config.yaml
lr_router: 0.00301
beta1: 0.95
max_steps: 4511
Below are experts of layer 5 (counted from 0) of a mixture-of-experts language model. Rows are named router (the router's row for the expert), gate (a neuron's input weights, with its number), up (a neuron's input weights, with its number), down (a neuron's output weights, with its number) and show model dimensions 0-127. Each number is 128 + 32 x the weight over its row's rms, rounded and kept within 0 to 255. Numbers have three digits each.
Before each expert's rows: "gets" lists some tokens that make up at least twice as much of what it gets as of all text. This comes from a sample of Wikipedia text that the model never trained on. Tokens count by the router's weight.

# expert 19
gets: " time", " years", " season", " year", " role", " election"
router:166145105153108176135144108137151160077154133160172152122143151134066066152120117084096178071079111113126155106133102126094148125090168125106154156152145117135082172063175130147206125106115157106195133142085148146151147131139064199094118174135173109160101143084093160138089133105196087130152174066114158118080174123092167111124145142131101097139110158135119179161162101183098124133154
gate0:091143134119143152103116144132139084107076114146123161135154160119085154170132119129104086105132104089111104133117142104151117143085139155089106145091125154114084085086169146159108169062141102100154059093130119161190153109112133128086163108126120082093143119070108120104188198145195144065154122087150139165117111129118085091182154182109161125170081153090082066056164145126079104159081
up0:124142100075159068158136106133084076130097091079103126069153165084150130124137152180134085093083116164134089134099083113087120127146158168078136072139144117103143190094096145130119129119092147073104245116109079098117112148124151175174093146124113150083154132140133168147099136136085144176136101127098128116076115115168213122128163136098097188076149141150116151107145074143154134138147
down0:189150088223173166077157154146145140183141048112119108117137109178149155052100100129122191144153171119123078119140154132125105089083103111124142181170149129121161106159151143132125080107160159138115102111125202111050134111127116166118139145166125143107111100128173096089144127170120146133125131115177093119238112131158056083134124125096129114144154162149134134146145102119148130159103
gate1:172091130120110105133118161124109157193148162051107156120076059127138117146142150092150128101142147097149188105094107159162074131207180116164219171125160117101125113137153137137187095154103135106116092117168112129113150068114115178147145140184121107135175097187158099129088135181144139127111133143106128136119092194137138126134162167092129193122099197139186141143091091123128097122097
up1:089134128141100117122152133168133114103150164130080134123126137166113126126062130139157155123152117147162088200126146175085090119146079133145162176116087160144154129125108114111166135046136087120120132163066141163106144181117111069157065072168139090140103151122142161158117108149091086084095076166190098168118090064136178158114121159116093123078114072105104089082157185135149096092174
down1:103124101135170108140155102125125121211086184140120164138112115116151078139120217127195111111148142149139114107150113192092108118122123140117169166099095151128144151180117132151141161144154139118148108047125135140087170116076148136067097130113104165104147080171068131129119101135096201123063121198099128128111058114125145137096079166118056113130165134179119129161112159128173132123069
gate2:105133125175086124103198144123087141168098139150090095126130145111101153151080181105120084149165134088118161182133130104079193119127097112167143065141152094162144089118139126177126158124136179085084157127103131112115123166052070133158106114125105111110151112070103213193150105123190130077124143105094104144160117127140094188176158128154124112105110091113101148087091088144127102198146
up2:078118100112157105089127140134123075100129130120104143165119117125074101131120180139152174170165103087156160139110151100073117172105164139120168076159187099125152124090143112180108099115141061139149092062141072115128189148084123104050094157151161110111119130094080189105084122084164145106143136071181136095100166134106149177135140045115090175150132143139121124092096114138078093111140
down2:148099116136102133104087093166187116128075026151119158122147161134116167136077120142119115198083096126159152130114057117170113076094135178107130171128121129133175104104156135099149112177133155094133056083147145089139127144133125106154156203194088093156087159107140096101087138131092095189095091138151131141149119183139146105132136163089142141112134162115119180112196174168145130103104
gate3:137111174118134155157144142167101121124129158112119138125098135140145103063081139139082190158190169130108108176136080142120160143145135154139186178131168003164136113131141110114092133150108160090172123107190113147151158131113153108113136094119117150131159162101221182182086093116119205112118149128148062143138108115114109192201156166147149102108156112085122133140107130106134106127109
up3:149061134115133100166146140112075120146109111133121153159127157153150096080055130169105147114160122133108067195165111159105190138093107142111208197146187066147173058091142099110157168104095061118070140131156139084139112143098124131095108067109122093101144108110149147159132142131144203152116107140094128130177170091159147167136163112125167074135111104092103167118122114127137143103160
down3:119105100138100117107113170109128111178141120149109142112186115123112142190143137135088102106134158137151108120078154057162132059127163135054115091105143165093110104130114120130145134159126190206167122110192160105102131170167128127131102154112098116087148186134122161152121161111129088178051115150170107077203082129112151191080164142117131186098145119159107084128092185121122125155080
gate4:110121089114133052073162155173165150142089127181089122109142162123132099092126072054147116197165130141146154137172130130068187105097037117159111132092122164122134092116066152094135126122112132161079115117102137097131144170150075150147134134141099152160138115154151097104170162153128105118131150121116114193177054162125147121161155101157106163138081106117145156173165080149123053132097
up4:189122104186139133195116160113121080119157131130141124114114104142132126162119159179059130071118095084081123172070064164072083180138139110091127147112124166128122114099155125124117131145129140089164135145200080122079125161111178122101112126163107097110178145115163091110130089173123158152152073120064152125098157070095145128106067146142133074098158169112152150077095135132119199165116
down4:104163130139121116113158166094145107101129133102087205188125134140128126104144091110209103152115118086078190099129125136171119143136163137149138108105117160086144108129085062064147169076150092103134104103136115176072107093145166140184165173150147159115124108113146125099109100127148174133128144139093125078105154128202117143153035101104167119114069132169131183175104080180103094116114
gate5:030090070122151122136142151151153130117183151137114170144106125148125148128113127141126073095082136137130089110166129178158201127133139185096073115133131164145171099156067114120096134165100166141110138081149171154140102162151121119101153077102125141124106126115130087086079139147112125082186091099164144107112055098136123142127135075093126052092109140190134183145061180122166107134085
up5:145114095140126126150113079119144127116080104154176098137121114093148162106097117141106190141126165133172166188072139141116049187167139121181162101099109109070121096113161163096177152080205063141130092153115075115113118144092143097128133169120126120102164149146108106103143142155128075148137179123055089110180145191120136156136088196126129202140144144093139059125157123147136139117126
down5:150120151083129111127141134088154086191152148134133090091156088122164167148092067111123167112110153082084150149148097167181136129148116150142181093102061160132130111183120206121153145145090177072102115115138206095174180166160103124123137161165109197135133148134180149186086125109103103189166140172091141158151137188135117155143088154094129145140156079136090158127153092110138123133157
gate6:130139163131137137095098113132086159138116179123179101122147200104091178151068137148063113166182146112139103091122122124110093121142160050119121127162124149132153110139175162193084134123105129115146080104098121134136106126083103121116132123104175087162127143153165140177165114136134098088181131050173051177168045111137081093051147184127114139126176131148128097109135109156092140128121
up6:096125123087102135105139164111135133150138147145155148108172076111114095119117177110139114105156124080215135170168113087189144185177098108120119196139090185134112102142151117151140175148117151177119109129135042180098129102075131048146154165140142119128135119139136213159149160139155114126201128079107062171096121100104083074112131104152083178118178151124123115111121107125094136115129
down6:088098136151088160160090101194085209141130170116133153147116166086111153112059103114100114137112091133175136182125152170108114161043079122172125198148134110144129114125105074159138150135164090165139100062150117100180148122121182133122162115117132184097107128109108154138120073117129155113163148152106195155124050153073140177089130092127145095126137106144103140155098140101100081152097
gate7:151023109080086122143124176133117145132138201125108118127091089104161134113158166118145141119082131110073140163115127120129129102175201122121111109174108146080141120127117149150158094091170133154163123130076177134079103147112131185175109147108182138120113067126076135180115116198145113132128137151120163135135120079072208161199092170180113134133127058141139162161136107123129159119140
up7:141071189137110197112177117135101186120144175124131117132096121116151196063097101126168152127086094126122123153102159098151153091108140113086116155141082104129129167180152153158206137131108171123167115149100178144147128205141156081145117145123162106105112125109115136069170099126101090083169200110102100104162070099109142127133130176134154148127176102085150147145178097161124144055093
down7:198089127128112150175114122112080157061156101171168094124096118099068157112151113057098126160148094109148117140113121123074120151159111148145208125166136126166099124081129087068136144107123126108091128096137146139165188118120176175130097171140161135059114158088148087171083169130181184125172130160107155102102152114159101114123182179162131145117178144162061104112095147141142098117157
gate8:114072124132101107168122094148104137091112167022084147123072130136071112123092085182120106053180151093151163148131179144143167118133133123131184103183128139133160128172095143126112128106127141129131101151102112174118115084151170116133125070056156098157031087172118142118107131105074116174137165153124067078125115140127114113157144171117094121106144128147119169117120099062119116087137
up8:078165186130195155165188197105144062119102084136149159136107149106126174110128094133111189090151129131100152162152179100092130114160104130136132108179137198188174112141120139087133124138078128150144113135018120154139097176153168186164125131106097144171127121099133108108116196164127144132125160143124146093124175109101147127148103133127091104099098132162140102137116136183133105046100
down8:133106118108077135080167157112135155090165116094102102054156088098118110122111112110124135128126158147125090120147158102101095013102207155135125114091106131156167078139131131105125162145145148092136126137128144129104171120150077171144132107056182134112160141139114116125128110115126115133205133194084105172102067117188115070104058119137107087131151185208124125161150099138147131155140
gate9:181148045164134152096163097153096117140097128127148130098173152106139152106085119114075194124134089114122106132107173174109140218131128137089098078059121168067145100156116192154113101146112168135151133145158156165151103131185094112100110141177122088102085167170101153159102087062134133095154167206156177128129140137113154148103127179090120128113124142078130145142117098085134150084121
up9:133142161170112146130127134126141131166073182084138095187145151146207135140090079141149085182103118130197137141119151139124071170087127130121091109083127109175153192150119090128107136133144070119146136139132160130105185156139141145125118089127152093122145136083130147079097101140074155136180127102115153132124159136139093124135112110169123115101139098098117135172140138210225078238114
down9:121164090139146155092158104128115065170137147071182113090126168112159196135156152091116163091095102118138086103146165164143096094164105084110127101088121135119120070191151113099140154164094101106101152078161135154085105112144114093109110118217148137107128147154173127133143087105149131155123130170137072160135109080092165071088098146095130174106097089091119148156123122096037110060106
gate10:081126070143075172118116109148127069166133096211100113144178106129141093179120173131173131148148097181149157197155121131123128161184094197089157089173115135152148091100166124147136174125133072076094047101123123133092169096161104075124149157125090094156074148105099111154167095150143140160140151096150146095105172152143132108157155120109124082139127134111158132147179129122177102178144
up10:117190138110121115065111151136133204131125106134111131126143174159125158127124140158085170083110123135038077099097109179107149095138113089144126145092089146199136136155157139147126104123087180154076130129117116132128110159130116131171111154125117178076169072090094112095159146157103165134147155136139141094123094205130127150089122169135079169094177198047133156141176158154088159168150
down10:093137130146108067127119145144134146137108161096125170115175007197097096167125121133148157107130128147156177167147136083112121140122122106084178146152056135096070159168136142077123165119172122104118096150123132104146127095141137091149090170177154147079104136180154079137125128119120105118171192130139085106194139109062132102179111116115110092135135120129150130100081143143175139040108
gate11:143164080116160104107176094124130118193163125093125166122126085115158136164149077141138136090185033134126069108116086115127097119078075147141169143109132138094109062046119121130146133100132203146193192102099161094157141091111137141178156173179079159093133165141092083129118131119138127144096135142129138124099126117142094132212137097155153107081125104117136149095108153089092131157162
up11:137113142170157146173110188117117145114065177153153132114074142080132119101107155121155106165099122128131150077110126093184231148121108141097099076132171164141159134161125103100116125163148097151119063197139120131177153117140056142154158136088162146144114111079165100155138141125105117134097097128158197127161161112191083066086088154109125156146118069130146088167162071134106110104108
down11:051175081149201086115192114123179138140130150108133114173135056149181168112134133109169114177125101055102173137149096112141086117150130127144127132059132133092108154128093184112141173138077130114120153186126147105139135142096164060175141144183134094122112113164118085106101096130154090174088115134132099098115104111062125124143082142122189157065115143105122118142149109103107156175172
gate12:125119119147156142131159082123108084095136149139124161126057057175086125175140114092098175119158107105147159156093096114142128166181128132113070103182129154150168088104134147136123062157123080110135143111151151093166149124155088145139102070205088104116143126084126065103137093164164124134125127074177152142194150096120143154119208178112127131133109137145105127157162098040083121117173
up12:127107171129109153109089128121101129119125127149144135139166149149079153123115129092160078077191127101172071111113081170104106097067121134116095159138142094145131127192091126096127126094115192111086150132146104128184179095123228141129148116143169153151128144144173171115099166121072123113152131160118091105092173165165092133160122212090120168116087192160143102068153136092176127109076
down12:167091138086181116126105082087154096185082118081146136154139089166133101185185120126120150102121172106109134102059143153149146116144169160117102109149102102135125154095126130167082116091111100157123152095114158118086082101114121115199116081041152129123077159118053082088128110131095151085169137138111155133121192134107105161120099087157134107155096129150097105128087127135052058135181
gate13:132164176147181149106126191149098109127142154170113065096063094130134125157190072162103151123189123109121118095070096169100145130052091128122170153175125126143134085118114127114081119146159120084143152137169097142190116105130137158139085136110094164113094114142158139113116134167116062096096151144149163153120107131098070134130116168096096214144173148059125190137126081109101080123146
up13:125092173141088106171117102195123077116124160170102119155114156130182076095083097107147104143169078150088137069127114136112185140068127146160093151112100157141135128135095143124130145100118049102158118093129105120127089168130114159127081108128107090122076058121162144077156158135163123153184052143107139209105127107168138124111126113054083096105070103092150128152114162094110177135122
down13:145116155086126116198124126096174138113114105094109167106105147068120100164116129127123082169124187087149179173112140065163116136183083120120177107123141085062102112137128136170099103162139133152170189169098097093068131160080155124134148126164085137108110128118131125156209130080143089128081102106146137130123158185135084090060156128160126187118142128152100121077139082131100140191090
gate14:109124081100054096099129060141090115103118104113160119100094124152124103158087160109101119122158143092092148061182128158112122127149163131123202101154136187135074162138108178157111162108096126149133065131115085101073117111143107067153107103087109105149168114138113163111159113151097071187157102152168115115071142133102161192167088122085192084133123157093181140155113143119161155172119
up14:154158185162167140188157143122144241151098136129095147163144140121147184136143140131166118109109152123081086127119100070130151126123124184087105158134110110150139086096098123086160113119163092108132174160111184136136141185139153106124119138137163134124125114094117100103146128051127165093076188110201149156143122121123093103165102151170110133065156080190061141085092140139161080144099
down14:139094173123063162124137176203132137101119142105127130107142119107126180107119098108131093166097118113191135101139123169098145110157128163164093141129175113070102142100166136133168143163123102137123138134145100105102189168150176172173138129134149115155095116115139152167132141054175194122191164171070096192128098166190144126057095087114097176131120132141112106097155113101095057174151
gate15:128119059147175118180129059158155121129087058179112142148080115130116164096125117103132185109137090173117137115140131129213097141095079126138149182129156118085086101119145135113128136085104157129133148184115146171132170173118138090073144140087130137101135109064148136084136117163098111175148134139136147145111162172144164165157144171168085068182094173080171141152103080067130087098125
up15:132122125116113126170144150089068090115141210191146171130093077112183114090052145137094115128149120139128221149079113142116161228126151133113119190080121105110149105148141108077169207111134135157130105128119110181134080116165104097139184157094086152137113069130131138134119119112117132108114082060115150095160117095146151111132109118097155165113127160165094081095138141111101137158113
down15:163125134131089166106154130083103079128116143142102164114104192115123081114174143177128161133141131085125104082108128160134133165179123164091122082114133151168083205088121115093102076147136075131176123088100083121157136089100125144191084105171138150153143144108135118137119072106155143062150156158160094093119181118105107184095124091134138134110130105164154142102105083098067213051102
gate16:084120130186097081127148141173131117107101140148072152146111151131115117144052161108141141109139128128187102161167103182107126065146210117162142134135083090146139112139104137147181117117151160156146141148134147162078178126139191096171135125179136112151102101150136092122137122100104113149168104156066103075106088116072118136125174133077059179088155131086178164136071144188170150124077
up16:110113135127105151126124122154175168154099123127073097147091120119113099106165107178082112185154083144125131166086191101124106166163084163127116164154109131111121149087151130182144143113137163174130204137193086090155140159089102179103107182068130157119169160087152132129080107153116166089109185122177150117162107175074063088134079142126136085140123108181133131109171170062127114108148
down16:129117141067131160190167145095084139082094155104141132154120109145100119109111090186114130159182146105109114116147099112122164136070167136121169139105106123125169123141131140160138053106130191147124097077132130114117134150191146169000136111087158123129039146100146080129147118185145146152072105120133071101144125148110131142083169141124080133139148127118168125103147157103070161096176